python train.py --n_layer=8 --d_model=192 --n_experts=48 --experts_per_token=8 --d_expert=64 --d_shared_expert=0 --activation="tanh_gelu" --moe_layers=[1, 3, 5, 7] --router_score="sigmoid" --normalize_top_k=true --routed_scale=1.0 --balance_loss=0.000205 --balance_bias=true --router_noise=0.1 --init_std_router=0.0262 --lr_router=0.00102 --vocab_size=24681 --norm="layernorm" --norm_eps=1e-05 --tie_embeddings=true --optimizer="soap_variant" --lr=0.00392 --beta1=0.95 --beta2=0.95 --grad_clip=1.0 --batch_tokens=[32768, 65536, 98304] --seq_len=512 --train_tokens=389500000 --steps=6479 --dataset="wikipedia_en"
Below are experts of layer 5 (counted from 0) of a mixture-of-experts language model. Rows are named router (the router's row for the expert), up (a neuron's input weights, with its number) and show model dimensions 128-191. Each number is 200 + 30 x the weight over its row's rms, rounded and kept within 0 to 999.
After each expert's rows: a language model's description of what the expert responds to. This comes from a sample of Wikipedia text that the model never trained on.

# expert 26
router,256,164,172,214,203,204,202,193,218,183,199,242,186,151,217,153,214,187,184,208,199,185,152,188,175,224,202,141,204,186,266,258,228,195,239,190,234,250,232,183,243,178,153,161,191,189,173,174,207,195,191,221,141,173,180,226,194,241,177,244,199,206,237,190
up0,234,184,168,185,186,214,240,274,185,203,170,180,169,203,210,236,165,175,179,231,187,177,149,261,191,229,280,190,249,209,224,201,201,223,205,202,196,195,185,275,173,193,243,198,245,152,194,229,192,225,218,228,205,184,204,252,170,193,159,170,210,164,181,244
up1,239,222,173,216,176,230,199,176,203,202,179,219,166,174,210,155,222,186,181,186,200,145,181,231,176,173,227,146,220,177,232,205,161,183,247,209,194,220,213,199,251,220,206,185,190,234,193,167,155,120,167,187,189,201,194,216,187,235,159,263,162,226,151,201
up2,235,258,192,226,227,174,205,235,164,181,161,229,154,224,152,186,190,169,205,155,228,235,212,188,187,193,155,136,190,230,248,153,180,218,240,214,256,171,244,210,194,210,197,200,199,200,232,221,185,244,254,215,199,168,201,203,203,217,160,200,202,217,234,198
up3,181,178,200,231,127,199,170,197,203,223,151,144,218,251,151,230,164,167,217,227,153,192,213,239,164,169,152,171,178,180,183,180,167,233,159,171,226,234,173,177,237,253,128,203,195,223,188,174,190,199,246,230,213,200,261,190,150,173,151,177,171,182,252,177
up4,213,210,228,122,130,235,157,188,237,216,199,192,237,234,186,209,221,200,139,207,208,171,180,177,218,242,235,161,164,207,255,183,195,192,186,180,217,218,184,215,238,218,164,176,229,198,211,205,271,126,186,237,210,204,205,260,193,249,192,180,195,155,277,180
up5,194,139,178,222,243,175,204,174,215,232,189,244,214,179,199,220,194,172,200,267,133,254,241,212,177,202,150,203,152,192,200,226,167,201,201,197,193,178,239,191,157,191,155,165,220,216,209,210,270,195,208,197,179,167,185,164,193,154,174,159,239,214,209,222
up6,190,195,196,183,215,150,151,215,185,146,210,240,214,221,209,205,250,175,188,196,198,201,188,160,211,169,220,240,196,198,250,192,232,200,175,243,245,198,244,182,219,197,183,230,214,176,195,158,235,260,205,178,192,195,188,257,145,197,212,175,198,256,140,191
What it handles: Numbers in sports standings and results tables, score dashes, and adverb particles like out, up, down, back after verbs.

# expert 4
router,233,213,157,145,216,236,177,171,219,164,175,252,212,203,212,204,209,171,231,186,165,214,209,226,209,228,173,191,215,216,255,228,258,162,223,202,228,170,200,198,212,167,180,162,169,166,187,187,169,163,187,189,250,199,216,198,201,185,186,242,199,197,193,166
up0,213,164,177,235,168,186,172,170,211,207,228,188,215,183,216,171,182,214,174,214,202,191,189,221,216,210,194,221,239,200,217,253,154,219,267,187,182,110,159,175,207,192,177,172,221,222,200,184,198,227,212,173,207,172,210,234,197,154,171,220,227,188,243,158
up1,173,215,190,219,185,166,162,219,204,194,207,253,184,191,246,202,227,211,137,193,189,125,209,184,190,213,141,198,182,186,139,231,204,204,211,205,212,151,286,214,245,252,221,169,226,255,167,216,206,158,199,208,164,219,240,167,213,190,210,178,218,175,238,215
up2,175,205,197,257,166,246,270,232,206,196,215,225,169,205,213,209,206,175,201,93,193,210,186,202,174,240,217,177,202,226,190,178,173,143,170,172,196,215,174,213,251,210,199,186,176,181,211,200,170,216,220,279,222,175,157,222,149,127,177,205,154,235,218,152
up3,256,194,205,173,255,162,208,248,195,157,190,160,198,226,227,223,172,209,177,174,198,169,194,167,176,217,263,181,200,204,201,214,240,187,213,178,177,134,164,181,207,193,169,205,238,213,181,218,194,194,235,213,209,223,178,189,167,228,157,207,146,154,209,135
up4,218,161,215,194,225,180,240,192,184,182,256,214,247,225,195,247,183,212,185,203,246,181,220,207,199,224,122,200,200,242,182,181,156,202,263,223,228,168,137,169,182,201,194,204,245,226,200,170,237,118,235,202,222,244,203,175,220,193,231,195,172,198,235,184
up5,219,146,259,241,184,195,190,188,174,213,167,176,202,194,251,233,126,220,160,246,219,193,144,239,180,180,228,178,203,170,213,195,202,199,264,171,237,230,238,210,234,192,227,215,125,181,202,279,182,192,192,143,200,213,187,230,225,248,205,235,228,205,250,173
up6,150,247,147,166,230,229,163,203,227,236,145,112,230,191,222,184,193,210,196,143,143,195,228,177,242,197,231,199,161,196,189,208,286,227,189,205,246,204,206,174,186,202,220,190,179,201,192,168,217,179,183,202,266,210,158,207,249,216,235,199,208,201,149,111
What it handles: Wiki section markers (==, ===), table cell separators, percent cells and line breaks in stat tables, election results and infoboxes, e.g. Review scores.

# expert 40
router,209,169,165,164,217,135,198,228,205,153,245,234,125,222,168,199,233,170,218,213,209,196,215,237,188,171,229,215,203,208,217,183,200,217,199,169,210,227,188,194,253,186,161,199,173,132,185,243,181,114,191,204,194,233,182,151,217,171,202,189,215,221,188,153
up0,204,204,175,193,224,196,225,165,158,196,210,204,179,200,160,208,212,208,173,190,195,176,122,236,200,179,214,245,162,209,264,240,175,205,241,252,211,203,218,228,180,217,211,210,204,221,200,170,213,197,233,224,228,238,124,253,201,215,189,177,182,209,249,265
up1,217,256,215,209,283,175,194,217,178,172,241,203,188,173,185,200,206,189,165,212,172,166,209,231,196,222,161,214,202,177,214,195,154,197,246,217,162,237,233,202,172,245,229,162,191,198,225,197,232,182,191,198,228,221,221,239,264,196,195,180,208,227,297,239
up2,169,199,219,194,193,192,240,208,154,166,213,203,133,202,204,183,180,194,204,212,177,188,183,229,191,159,254,134,198,243,190,232,255,160,214,157,239,210,179,221,192,212,213,210,238,192,184,203,188,198,186,280,226,219,209,256,187,233,198,195,215,238,153,250
up3,204,185,217,272,143,205,192,252,181,136,198,155,164,186,190,255,155,172,152,224,198,180,153,245,159,210,224,232,183,217,223,238,175,221,226,236,247,152,161,209,153,215,192,155,195,258,207,249,186,218,180,218,199,217,188,177,194,203,194,218,171,195,209,172
up4,208,192,218,223,177,180,213,115,207,168,202,222,183,241,174,210,230,197,256,170,139,199,163,152,219,232,198,210,246,172,225,189,158,150,218,204,191,164,178,200,217,198,211,200,221,177,242,268,179,176,250,165,182,210,216,154,251,231,235,166,226,215,211,197
up5,218,196,234,240,187,197,163,182,196,243,180,194,170,227,185,133,153,207,168,191,148,193,202,195,221,164,189,203,177,236,150,257,215,154,231,276,220,248,217,218,231,185,198,227,195,225,207,152,218,207,176,229,196,185,180,251,218,226,221,183,178,147,152,173
up6,207,151,214,211,162,212,176,211,220,152,223,212,165,157,195,186,265,213,226,229,222,196,154,188,226,178,267,153,178,187,259,187,193,225,199,220,255,233,171,206,234,228,220,181,220,249,225,178,179,220,183,176,210,212,210,229,202,252,210,206,203,186,236,186
What it handles: Death-year first digit after an en dash in lifespans (1908–1971), plus infobox field labels and family nouns like father, daughter, brother.

# expert 30
router,180,149,222,175,190,206,267,198,281,221,207,214,150,206,174,267,167,190,222,164,197,210,253,193,173,207,175,139,183,164,212,274,206,189,157,164,209,220,251,211,241,163,209,236,215,193,242,229,156,191,228,225,188,153,236,149,230,228,172,193,159,227,203,193
up0,106,182,206,204,182,208,177,238,190,164,204,174,214,210,235,161,146,163,117,242,221,183,168,199,226,178,181,162,205,206,205,227,192,150,216,242,229,231,240,205,187,205,203,131,242,171,197,195,182,183,205,193,195,239,195,165,194,211,207,180,168,227,212,187
up1,197,165,182,180,184,205,203,153,216,172,138,220,209,217,181,191,157,181,162,158,198,240,195,202,245,227,244,198,225,171,156,223,185,182,237,231,208,211,200,199,131,225,182,202,179,186,155,225,175,201,185,212,203,249,200,198,196,234,188,192,197,166,165,168
up2,203,243,186,198,206,159,199,207,182,151,192,187,166,193,212,189,229,188,148,150,176,237,150,140,152,224,180,233,217,212,185,205,206,193,206,186,197,234,197,168,234,206,228,207,185,232,204,205,165,210,219,233,239,156,212,202,179,177,205,191,188,196,165,196
up3,192,235,237,212,167,170,174,282,219,172,237,183,174,204,171,222,146,205,185,202,209,221,230,240,227,172,203,237,246,166,170,216,227,231,220,148,207,187,208,217,205,217,192,157,236,231,239,218,260,131,197,122,167,191,226,226,180,189,244,216,173,213,211,222
up4,236,195,216,244,217,228,180,208,248,270,212,181,203,178,204,163,242,189,134,208,202,197,280,151,194,214,188,264,222,199,170,213,254,226,207,190,227,254,148,184,183,193,170,171,251,226,214,247,233,202,182,156,164,159,190,202,183,198,213,181,165,244,223,187
up5,183,205,254,169,238,180,186,211,194,229,153,179,193,267,214,214,165,190,242,230,254,179,219,231,196,269,188,226,174,190,201,229,242,164,209,202,191,220,224,178,204,184,168,175,220,252,213,200,212,259,217,183,189,265,200,173,170,239,222,208,203,188,214,236
up6,222,148,254,184,191,258,217,238,242,205,247,209,216,182,241,250,186,149,203,243,195,209,216,183,213,150,191,188,160,186,184,286,222,195,211,200,259,188,176,186,235,202,198,203,194,218,185,190,180,240,271,201,206,198,209,204,252,218,169,170,179,200,222,153
What it handles: Given names and name endings in cast lists and biographies, such as Marie, Luke, Dennis, John, and Thomas.

# expert 28
router,208,169,178,180,175,150,231,207,210,149,220,179,167,122,234,244,208,194,200,216,226,235,221,273,215,174,230,172,225,153,216,180,212,154,180,224,190,227,205,178,203,174,170,197,198,161,197,214,205,91,189,229,203,207,206,201,209,243,181,197,197,174,216,255
up2,208,199,165,188,205,162,252,269,241,186,232,207,172,211,169,248,189,194,224,143,196,179,173,173,175,174,205,223,226,264,230,207,276,163,150,224,270,252,185,157,195,205,151,211,187,160,159,145,181,185,201,158,230,201,192,179,250,213,169,191,191,271,217,181
up3,199,152,174,196,180,215,228,213,228,214,271,168,165,243,211,222,138,221,248,217,227,239,155,205,207,215,274,99,187,216,133,246,171,209,249,178,170,256,213,196,201,172,212,170,193,210,174,203,168,216,198,152,148,230,167,184,211,236,147,199,202,212,252,192
up4,176,202,195,172,195,201,208,218,183,180,166,217,154,218,133,211,226,186,168,179,177,168,183,175,156,218,162,163,210,184,191,144,155,161,170,189,255,228,227,125,208,166,178,178,203,220,183,197,200,197,167,221,160,145,198,199,196,229,213,173,194,156,202,176
up5,156,149,200,191,225,163,195,202,177,218,179,208,195,220,199,204,144,162,184,181,227,216,195,207,149,224,193,196,153,168,151,279,204,184,166,232,242,172,216,200,251,203,174,224,234,191,187,254,179,193,235,168,231,272,238,158,215,238,218,158,169,230,194,171
up6,211,221,191,222,264,213,227,202,201,159,215,185,169,171,209,197,187,214,186,251,154,199,217,217,182,205,186,182,173,171,156,248,209,220,232,161,201,176,192,178,172,212,123,181,154,184,212,220,192,146,205,200,216,193,220,188,225,206,148,160,192,169,259,191
up7,236,248,145,262,166,178,289,183,211,209,191,167,190,185,221,214,208,201,168,189,136,199,219,284,232,152,195,247,235,193,231,208,165,183,211,230,141,241,144,252,169,171,175,186,207,168,234,192,214,183,207,199,157,170,226,202,228,193,203,240,179,184,196,266
up8,194,168,185,176,258,162,190,195,247,178,208,168,149,161,172,211,243,174,196,202,237,183,194,267,240,218,192,147,207,188,248,173,242,195,297,216,226,228,192,221,210,207,185,168,162,244,167,231,222,161,160,160,157,221,222,212,198,203,238,183,183,190,181,236
What it handles: Row-initial pipes, line breaks, year digits and en dashes in year ranges in episode, racing and roster tables, plus coordinate symbols.

# expert 18
router,177,188,212,151,181,222,207,184,198,193,191,190,171,150,179,278,250,180,214,231,203,183,218,279,218,173,223,177,233,179,209,161,188,158,218,196,199,214,179,177,166,166,169,184,165,190,196,146,175,157,213,202,165,164,207,164,222,254,203,201,215,183,208,246
up0,247,269,253,190,175,232,198,265,189,167,228,214,201,163,230,208,205,209,192,244,182,190,189,226,247,168,195,189,249,231,210,138,229,173,180,215,168,183,191,217,169,189,187,155,200,236,202,225,216,156,243,135,170,162,197,202,233,223,220,213,215,184,206,213
up1,161,206,225,205,249,234,234,271,272,215,122,189,218,187,190,199,204,187,167,192,167,198,219,188,234,168,180,182,170,218,200,187,184,204,213,146,216,186,210,234,158,168,173,166,219,187,218,176,189,223,208,170,182,155,209,224,203,219,125,204,209,157,241,191
up2,202,226,209,184,180,213,217,181,176,182,214,189,178,171,200,221,220,227,222,186,169,172,208,186,209,227,207,200,262,215,184,131,264,166,147,183,176,208,201,158,192,197,217,211,200,174,217,186,208,188,215,218,180,185,150,154,168,202,169,205,175,193,228,159
up3,187,184,179,174,158,169,182,181,200,206,175,199,196,151,205,187,183,212,208,172,140,200,186,151,194,201,207,178,168,143,208,202,201,158,166,193,160,210,210,135,249,209,199,196,214,208,280,170,205,229,186,211,178,207,133,183,211,202,155,178,178,201,192,188
up4,193,214,189,183,254,237,230,205,188,212,242,237,217,238,191,265,223,214,175,203,274,155,195,184,225,140,179,196,207,201,198,242,201,218,243,128,193,176,164,145,185,188,219,163,207,197,277,195,149,214,148,219,218,161,197,183,234,218,209,253,216,204,204,213
up5,180,210,238,219,173,193,249,233,160,204,272,207,242,171,204,245,169,188,218,201,249,228,205,219,228,193,204,216,199,173,214,231,201,143,140,204,182,177,165,212,206,201,187,212,274,198,218,191,192,225,220,166,178,252,221,137,235,253,138,214,169,192,248,226
up6,155,183,213,144,194,210,172,238,175,137,190,179,184,171,166,196,229,262,184,210,174,171,212,246,187,184,191,214,208,178,189,146,214,187,173,172,190,152,221,162,146,218,182,203,184,185,198,144,164,176,156,166,195,184,212,168,177,195,203,237,179,201,196,184
What it handles: Middle and final pieces of proper names and abbreviations, such as Kim, Macro, London, Avro, and titles like Viscount or Count.

# expert 12
router,213,148,216,142,205,203,247,151,278,221,211,192,122,186,191,222,177,203,258,174,259,153,207,213,198,230,173,164,187,148,227,227,237,175,190,199,232,213,212,207,242,156,212,207,200,184,261,168,150,125,228,210,183,183,201,187,270,251,201,196,188,197,220,173
up0,259,245,193,186,170,179,219,180,180,176,184,218,236,208,255,164,192,275,211,221,127,180,220,216,206,157,199,155,148,159,198,234,189,169,191,205,210,166,199,204,209,221,237,166,213,216,129,250,175,230,181,253,189,174,188,218,159,177,129,271,199,198,205,176
up1,173,143,254,163,236,198,213,206,216,220,191,206,177,209,190,185,214,178,182,196,202,190,204,184,230,210,213,213,172,199,192,249,187,246,153,158,231,166,226,148,217,202,137,199,194,247,209,184,142,185,229,168,146,162,183,180,266,219,210,159,222,241,219,199
up2,235,240,188,184,270,144,214,218,126,186,181,197,202,218,254,190,254,250,204,228,175,260,215,176,186,209,175,197,230,277,109,209,220,197,173,227,224,206,217,220,221,195,197,199,177,156,243,161,181,187,196,149,249,216,166,179,149,226,151,191,143,240,178,228
up3,223,232,216,156,212,191,203,228,200,248,172,192,186,208,173,172,184,214,234,243,192,232,239,217,208,161,221,194,184,188,242,199,204,218,220,177,228,144,178,166,226,175,174,140,154,202,188,238,233,224,212,123,236,233,175,171,196,196,247,197,141,162,254,245
up4,234,165,201,188,244,205,213,183,234,197,241,207,213,195,199,236,239,182,201,158,216,207,183,175,206,195,189,220,174,202,172,192,180,209,165,235,241,212,268,152,177,166,207,180,198,133,183,170,225,172,234,205,262,145,207,209,254,211,175,165,204,268,180,180
up5,175,135,271,159,203,195,239,208,201,226,182,199,154,206,234,238,177,164,234,213,248,178,172,194,209,232,146,226,185,191,221,253,253,180,207,159,260,197,219,243,236,212,184,206,232,190,191,158,205,230,222,184,187,228,212,185,190,234,203,202,203,183,205,219
up6,266,180,191,218,185,216,209,229,237,211,217,261,168,211,213,220,195,163,213,191,199,189,206,157,193,158,162,197,226,254,210,275,208,181,236,192,188,228,249,177,194,216,226,212,183,230,234,204,201,181,200,218,191,197,175,175,232,197,155,237,242,166,167,158
What it handles: Middle and final pieces of foreign personal and place names, especially Slavic, Baltic and Arabic: -k-, -ov, -ić, -ka, -ana, -ada.

# expert 20
router,187,212,274,187,240,173,210,201,218,155,239,168,203,161,218,203,172,203,212,169,193,158,190,230,238,252,191,201,225,202,223,241,191,162,167,164,215,175,173,237,207,189,193,198,185,133,233,196,201,120,285,151,201,178,188,210,179,202,190,192,212,198,182,211
up0,177,198,196,168,191,153,208,192,227,163,182,224,220,237,223,197,182,194,95,209,164,216,188,271,198,241,183,233,228,205,162,238,207,162,209,181,211,177,198,168,187,180,215,162,191,187,181,183,185,231,165,202,189,211,208,184,134,250,213,178,249,204,214,166
up1,232,203,191,154,260,214,195,234,165,208,298,270,197,168,206,239,180,165,187,165,128,184,150,239,217,220,212,192,179,204,169,179,166,185,222,206,136,172,246,190,236,189,164,204,227,167,230,257,241,236,199,156,212,210,206,199,203,208,244,164,205,202,183,168
up2,161,192,194,159,235,160,180,167,229,204,229,184,176,194,142,231,223,168,259,195,187,198,167,208,183,199,179,215,216,226,184,235,238,203,229,199,157,204,226,197,202,207,226,205,204,179,195,173,213,215,184,180,212,205,196,218,200,202,188,211,189,188,215,219
up3,238,156,217,135,260,164,260,221,235,250,199,228,182,225,202,215,206,242,228,228,238,197,172,202,178,211,160,165,215,197,182,181,230,179,209,245,211,168,193,220,238,216,132,174,187,127,247,219,211,132,183,174,182,182,182,254,187,191,169,219,220,188,281,210
up4,235,231,230,150,192,244,221,108,196,162,249,227,176,239,171,187,202,219,191,184,168,199,210,204,188,164,190,239,176,182,205,181,226,175,250,197,247,179,203,185,227,210,175,213,183,208,194,221,127,200,202,213,205,211,184,187,284,163,214,178,224,223,173,185
up5,195,127,230,170,214,145,222,177,224,192,185,210,203,221,195,232,167,216,186,168,258,209,200,205,219,194,193,179,188,189,170,276,206,202,252,204,231,200,132,193,199,227,215,194,234,231,198,158,196,223,244,195,214,231,173,220,185,253,177,202,206,151,205,187
up6,178,203,221,174,221,159,208,204,214,176,204,165,241,158,247,210,213,237,213,196,233,184,179,169,190,164,148,186,149,214,221,251,225,212,196,203,235,232,142,155,221,186,185,233,195,204,280,193,191,231,212,166,173,185,224,163,199,179,207,182,222,222,223,212
What it handles: Pipe separators and line breaks between numbers in statistics and election tables, plus pieces of Latin species names in taxonomy lists.

# expert 29
router,210,162,181,220,222,195,222,217,220,190,159,213,180,166,189,152,186,176,210,219,189,216,165,217,226,183,215,147,239,200,182,216,199,204,201,202,206,195,223,226,223,163,184,184,169,198,194,182,198,146,264,214,164,221,220,156,202,236,185,211,200,228,185,222
up2,204,227,192,242,171,168,227,166,210,177,173,191,162,247,173,210,233,182,230,179,179,249,187,229,198,166,199,181,230,165,158,194,201,134,249,205,187,165,177,211,223,233,234,256,132,216,171,189,129,156,240,204,213,240,206,197,155,202,172,212,156,193,201,192
up3,176,152,183,209,226,198,168,207,173,199,236,139,206,191,240,197,167,162,242,244,134,121,265,261,226,170,223,204,197,183,222,230,178,203,230,222,251,207,179,217,265,173,212,185,208,216,257,209,205,219,201,216,214,207,262,223,177,206,207,206,163,224,189,189
up4,245,248,228,187,186,213,221,210,220,186,183,191,150,196,234,173,229,175,234,178,228,241,129,176,212,194,205,230,203,164,178,154,174,200,207,220,251,185,183,178,195,143,155,162,242,199,241,217,250,155,197,181,203,240,203,196,171,162,202,186,162,223,210,198
up5,167,221,194,215,213,214,207,212,218,239,175,248,188,141,173,195,217,119,251,193,238,193,217,189,223,159,185,190,135,189,213,201,208,204,188,187,245,194,275,223,190,168,273,179,184,135,228,194,198,210,205,176,236,229,203,174,157,217,200,138,192,214,216,185
up6,167,208,209,223,204,216,180,184,156,164,212,220,183,235,193,193,260,213,151,227,204,189,171,202,174,155,241,166,147,171,222,152,253,191,243,226,189,222,197,211,248,230,185,199,206,217,257,188,230,243,207,191,142,227,230,209,205,186,242,234,236,217,213,193
up7,151,215,160,250,168,213,199,205,198,225,235,184,236,183,188,192,153,206,264,157,216,230,189,192,186,234,179,131,182,180,174,254,160,153,240,234,175,187,176,186,218,240,207,178,216,191,190,173,176,236,183,232,190,159,200,202,268,205,178,203,260,192,187,181
up8,176,187,240,240,190,171,213,223,139,195,209,256,184,175,192,232,168,256,184,217,210,184,175,171,267,199,186,168,206,241,235,221,192,187,241,196,226,183,197,215,215,224,178,197,186,206,192,180,216,160,240,208,264,236,272,196,259,248,264,179,263,176,177,176
What it handles: Word pieces following a short capital or lowercase start like F, V, W, such as F-útbol, V-iol-ence, V-oy-ager, W-ins.

# expert 5
router,206,160,158,178,183,110,213,177,249,181,142,202,188,213,182,207,177,107,208,202,149,223,244,211,234,192,254,216,161,150,167,211,177,178,129,171,248,225,173,226,199,101,170,146,168,204,198,159,217,220,226,208,182,189,226,206,173,243,215,160,187,226,201,172
up2,176,233,256,239,232,166,167,205,195,199,176,228,191,206,187,168,217,185,218,209,219,135,214,182,202,243,193,211,216,184,239,223,203,206,208,184,180,174,170,207,170,212,207,196,124,162,217,219,233,181,250,199,178,212,160,212,162,259,206,173,179,232,213,161
up3,221,175,191,168,223,189,166,177,242,196,215,184,196,142,216,181,252,153,197,209,183,208,224,228,190,258,190,241,207,161,193,176,194,203,207,216,234,216,155,199,190,187,208,209,171,243,224,203,216,261,190,136,165,182,192,152,187,207,148,220,162,188,189,204
up4,168,206,184,176,219,241,221,278,189,190,217,171,231,126,154,225,187,186,195,211,153,210,137,169,215,230,179,216,179,186,193,198,223,255,189,216,227,205,175,195,213,230,203,221,193,198,197,244,210,184,234,212,174,209,202,208,211,228,185,291,218,201,230,218
up5,238,227,180,202,245,193,170,203,232,149,182,211,230,211,257,215,216,211,161,228,219,192,244,245,186,188,206,128,239,194,289,233,223,214,182,214,186,181,234,203,197,195,195,222,211,215,245,179,210,233,216,252,207,198,196,171,254,187,203,192,171,195,238,234
up6,205,191,246,213,165,161,203,231,207,194,176,261,143,206,198,224,230,174,235,230,205,222,174,241,171,202,197,276,197,203,233,189,232,198,230,170,206,208,209,176,202,183,240,170,190,205,196,210,175,188,245,154,207,223,213,180,207,132,191,247,167,243,194,179
up7,178,213,181,153,213,230,242,212,210,203,222,190,225,174,166,216,205,185,212,222,174,230,180,163,157,230,217,166,141,190,174,200,200,176,204,187,155,211,215,214,206,211,220,214,179,207,133,234,206,204,213,189,158,151,221,219,197,195,220,235,159,150,203,247
up8,195,215,239,218,183,204,214,175,254,161,197,267,160,164,190,153,155,197,186,147,117,169,171,169,149,198,168,160,176,251,183,217,231,194,209,190,213,213,219,172,203,183,282,113,159,175,192,235,204,209,211,257,248,169,175,184,241,191,232,177,205,208,178,273
What it handles: Inner word pieces of names and uncommon words right after a short first piece, such as Be-ir-ut, G-urd-att, abs-urd; also infobox headers.

# expert 47
router,216,219,208,157,166,147,185,235,194,193,155,214,203,206,231,217,178,153,231,227,188,204,270,241,165,164,247,188,202,186,223,269,207,208,170,236,206,247,232,156,236,165,186,181,194,159,174,148,189,199,196,156,129,168,251,191,163,215,161,203,186,203,209,198
up0,187,209,203,210,179,187,136,195,187,206,185,226,194,202,169,200,159,210,208,204,156,188,198,192,212,216,232,207,189,213,211,215,178,175,224,198,162,234,202,165,219,223,212,200,217,214,156,215,206,195,197,201,230,199,220,220,160,277,208,181,133,255,262,228
up1,196,197,245,245,237,139,219,188,160,196,171,225,206,187,174,116,239,212,232,205,255,182,244,187,208,228,165,189,186,197,211,199,236,211,210,179,200,215,191,198,178,218,228,186,199,166,211,152,218,190,192,226,204,262,182,179,209,204,166,169,169,220,218,165
up2,215,173,222,188,165,181,180,200,175,197,189,189,131,236,211,192,206,188,225,152,215,239,256,198,249,239,197,220,186,245,194,221,160,210,205,210,245,181,189,177,161,174,223,224,188,214,149,212,213,191,230,172,188,181,198,186,159,232,199,187,208,187,154,228
up3,132,171,198,227,168,169,158,174,170,199,205,238,248,199,168,128,191,212,165,236,201,207,232,233,189,223,219,203,222,179,147,193,191,188,218,217,195,199,116,204,189,205,184,215,168,149,229,165,218,247,194,138,205,194,206,172,209,153,198,123,185,207,193,207
up4,203,237,202,176,218,180,191,248,172,206,207,223,201,221,210,215,263,158,179,215,191,146,231,186,203,196,141,221,234,159,210,239,167,187,156,195,224,151,188,208,198,199,217,159,235,215,210,175,164,195,174,234,227,188,218,212,170,188,154,164,167,243,259,219
up5,192,193,204,179,223,220,199,245,205,194,213,259,192,181,197,186,147,199,171,198,184,126,251,248,202,206,236,199,207,145,218,227,232,210,214,195,249,179,170,217,167,200,211,151,281,234,182,124,187,196,174,202,252,210,166,225,208,165,185,200,195,192,224,201
up6,223,190,222,173,220,192,163,198,234,243,204,201,175,193,252,219,210,201,240,198,178,242,151,223,248,210,218,223,226,181,219,207,223,220,210,123,156,259,171,196,230,212,201,206,230,269,228,191,224,187,213,174,182,240,235,193,199,272,256,222,174,167,219,223
What it handles: Pieces of codes, chemical identifiers and numbers in technical or tabular text, and infobox field labels like Coordinates and Personal information.

# expert 44
router,213,182,227,200,184,171,219,201,180,166,228,202,156,219,185,219,222,192,196,198,262,161,190,239,178,227,196,188,166,189,192,196,260,190,236,178,226,201,205,138,221,201,218,193,165,204,143,140,183,170,239,222,132,101,199,179,242,211,215,225,129,185,197,208
up0,206,245,173,232,204,232,134,234,219,137,166,209,178,171,257,162,212,215,196,216,177,187,196,238,177,226,222,245,152,229,184,205,263,163,272,200,199,199,172,172,179,172,199,201,216,187,200,193,181,178,219,248,234,191,200,202,154,192,204,199,177,240,238,210
up1,224,192,215,190,260,208,210,170,225,118,203,205,219,162,179,213,172,193,149,181,193,190,196,183,168,223,170,180,187,217,255,210,185,241,176,172,198,191,235,207,223,232,214,178,222,192,162,202,190,194,181,221,222,210,274,202,249,294,161,203,184,205,180,225
up2,219,171,196,204,196,193,232,272,238,224,160,221,157,167,250,257,201,184,211,217,138,183,197,182,207,248,235,221,193,166,169,168,147,254,201,207,145,193,269,157,196,199,202,187,209,208,211,228,215,212,266,201,180,187,220,189,174,213,193,196,225,202,166,205
up3,183,185,209,227,166,161,182,202,168,190,209,161,172,248,234,198,210,222,158,232,186,218,249,186,214,228,197,202,239,253,235,189,233,140,222,153,240,197,221,229,193,208,207,199,220,254,230,191,196,197,218,236,192,170,258,219,196,194,128,178,205,186,209,190
up4,216,210,221,190,222,200,229,154,186,176,184,165,185,205,114,193,169,196,198,161,244,238,268,175,144,215,160,197,206,156,216,179,193,279,245,198,191,202,212,212,204,180,160,198,137,169,222,213,198,233,219,228,193,192,215,141,147,216,236,147,171,147,231,170
up5,167,226,191,259,203,191,212,175,183,187,184,156,143,187,189,160,189,185,161,238,240,169,239,268,193,232,240,158,209,220,214,217,202,183,193,158,249,190,214,201,191,177,214,146,162,219,161,206,215,195,187,205,216,232,166,250,193,264,228,211,239,177,251,179
up6,227,203,182,211,163,174,173,185,158,195,242,231,194,205,228,227,236,198,200,178,180,153,183,205,195,199,180,188,184,251,205,228,188,155,247,170,220,238,218,204,197,183,206,175,216,209,200,193,216,238,183,139,190,238,200,199,191,172,236,229,198,256,211,204
What it handles: Line-initial field labels, headings and table cells in sports, election and chart articles: League, appearance, Conference, played, Championship, See also.